config = dict(
    experts_per_token=4,
    d_expert=96,
    activation='tanh_gelu',
    router_score='softmax',
    normalize_top_k=True,
    balance_bias=False,
    norm_eps=1e-06,
)
Below are experts of layer 2 (counted from 0) of a mixture-of-experts language model. Rows are named router (the router's row for the expert), up (a neuron's input weights, with its number), down (a neuron's output weights, with its number) and show model dimensions 256-319. Each number is 500 + 50 x the weight over its row's rms, rounded and kept within 0 to 999. Numbers have three digits each.
After each expert's rows: a language model's description of what the expert responds to; "raises" lists some tokens whose logits its average output raises strongly, later layers aside. This comes from a sample of Wikipedia text that the model never trained on.

# expert 54
router:511518525473495487488494558417467575531542467493568475460498573546484476485564477564438469442465496581469535560607472481538524469607495565423547515442500479434511512598473470574461589555558591
up0:509413530490519587468488541502576479424452512469414437485523535478409438578518439539558490482516599496544479559514584540450550513484466488449529470541494547450461553520548434587365537541555503
down0:495523475617452531515410515516466513478579419539510448542586503556523518532627556437525441476545543544476508454414513521537581465525510503491541403532525513489475631504419490531456513483599517
What it handles: Compass directions like west, south, east, Kingdom, and capitalized word-initial pieces of names or sentence starts, plus commas and pipes.
raises: "Turnout ", "date", "result", "statistics"

# expert 18
router:530520550448503478496538552411414522531524468463575456479476567556501471503505510593441478438501483586456589555604456463566492451602489561414542505470484603452504512561473454600438550510570606
up0:517557504537446477477505554489442528425514473479436548561542543565484472510428494508472521487516372491452536498435503569462583432444529494551543479516574450514457544571400481505526530481509495
down0:501496530431606512499595539453604509532424574473472511540491492523542522443558518566454488548570528480614520503515410445513453457533541480451479431443563504522497504484475457482524598511496532
What it handles: Opening quotation marks, the suffix -ation, and mid-sentence content words or name pieces in biographical prose about men, e.g. populous, combined, his.
raises: "reference ", "interest ", "hav", "information", "example"

# expert 57
router:490557475501578499565436408481537375473451531475548543476544498459494405561475411528467526421567456447479513436499500507469558536416537539518486530503472484446492491508538559482454550471537413
up0:512461520368449500408426425536572537501436512543480449576570542431440591466516508597476515510429528561522520557546502435531435504630458515478500480613557498488602500472534519460516458475404519
down0:513520476661607561566629512466515454446535496574523553424436502443501395605549475487547542544474451541453534555506482518494474452511487428529505485504504479441455465493404501490576572430468492
What it handles: Number pieces in tables, dates and statistics, such as years like 201 and 195, vote counts, and measurements.
raises: "mm ", "°", "mm", "km ", "ft ", "Years"

# expert 17
router:540513556450465486517535570406413559514524438517555468441473542560486477511503479593450481432510496591492551565590489458557487434609490554428557480478485478455514509560443435605450565517554590
up0:478495434456528541538422491449543518462458596502551462521454516563604504534485557406460378502604527518519394552486469544507588478450474443511476470481523489488479492533594512464485515496572486
down0:490378516438521467594511438511371501546533532465540499448495550574499563562591524481484379586399453518442501505489432532500426528475527495498508511450520493442418499474532534535461426539534528
What it handles: Line-start bullet dashes, range hyphens, and numerals or determiners starting phrases, e.g. - Wheelbase, 1-1.3 mm, Three of, a.
raises: "age", "post", "de"

# expert 47
router:447529532466487504531538537404441542511524475468570446483499583572460472484508500599448482446487496593465551553610437485542489445600463604410521535442521537442504483489458447498476563542582565
up0:410488549513475523534535504458428459454483587468484574438514460417574540478457476531564552522468493521442525456452600504491493490511479523471507509465562563553550520564530436549486445462569633
down0:474535509409599449447454480558549544419497593525557460481590503374474455480581500417504571615437623495494532479583537484472539515554556549547476461543454494501376506488460549519331483390457468
What it handles: Opening parentheses before years or details, backslashes in math markup, and the/at after prepositions, e.g. (1257), \right.
raises: "daughter ", "parents ", "assistance "

# expert 48
router:506511554463456520520533532416434529511517468480588516479479566562472471482529508591454508439505468599471512568611441440561457444609480568428542495452506551441501509549469482622449568529558596
up0:458451500459508524477566557571478583557523417482609414547485502452520531591503446422538498559470492450417449467484515518452600529453503394465499438586491523506409561513421542522483489568579523
down0:482460515436435416486542476476461434502385544515590494435502486463456519442534447545454604453520540572537540420551581484502392454491576389564478552491526538523668450489538424503592473412530514
What it handles: Commas, colons, closing quotes and word-final pieces like -ey, -rd, -don, plus total in parentheses, United, New.
raises: "title ", "instead ", "Nick "

# expert 35
router:407529501458474486511522554400419496464579461491580458475473552549465473510514516616464485463487494602484538539582428461545469438600493562398525528474536541452489507525468491573432561539507591
up0:514485431460437476480547489539521584485506512602540472486430573558505519501438545476504476450512510522632421538451446502566528428448521456455529510526454445502545459509504525510460497528484486
down0:503543497350548567423445490475554461545489431464471526532486540532551597629586363518485435511493548480523489463512551506562461508523418522401516551481549505496415517495577505519531556479554520
What it handles: Slash separators, blank table pipes, and, but, decade prefixes 188/198, and first pieces of proper names, e.g. Pasc, North.
raises: "family", "culture", "share "

# expert 25
router:465534535448479523500532543409374574522531448499579461475483568540493494495488507588454476438486457583478571558616440454590459438601534545429558504493518410439508488536472499584447568546551607
up0:483550525459534539580519536555484434480591567500541459503538493579504530513564524439534526586495503496548557525543543529466446508502492427423415449538405446510488541539481550485448504502518497
down0:518525520534402471593538455457518505514468535487530552486556507655485412513371473576550506513538492601519493504530518481485505430473537542484471589464487506572602486483474603503352565375536564
What it handles: Articles, possessives and content words right after of, in, as or was, such as operate, year, a, his, and number pieces.
raises: "about ", "turned ", "called "

# expert 55
router:516536551458446510502533544389411529492512466472597468471500590558469469498522487580427446428488481624476533565547453499561483434624485566419498536457484530454467494481470486517444579502545613
up0:444508489500430456561475456459509499520573434467455528518436470507483629442409498458452467538505536480503484458484500529478564478436493397495447469560485529476545549485527437510492468538579531
down0:518496521430512551559475506503587529533510406504562505528500492571543542407447496430499454542607400553515534517495615539519424512404538568525466563404484488469495455493584382492561496397594497
What it handles: Relative pronouns and conjunctions such as who, which, they, and, commas, semicolons, plus closing table pipes and heading ends.
raises: "rise ", "focus ", "interest "

# expert 21
router:455534574463510500511521523441434553549525442488579477442492553532476460505543505584456484456463486565468519509566439472632518466571514572413557491473521534445523518557451479544417583548562582
up0:483454542599507573492465441514414563519529558534519510471515551385452535501487582479440527437532452433467523483486442588518633496346431487437515477554384483522402511514467528486465498497546604
down0:500590546439575429534551495449423518468491469494536479434477532417492529453531482538421493470465534482485480498503353484446455454539459505446534418407464516440472429516464476533413495539518464
What it handles: Commas, colons and semicolons in lists and citations, especially the comma before a year in taxonomic authorities, as in Linnaeus, 1758.
raises: "either ", "terms ", "itself ", "them", "them ", "whether "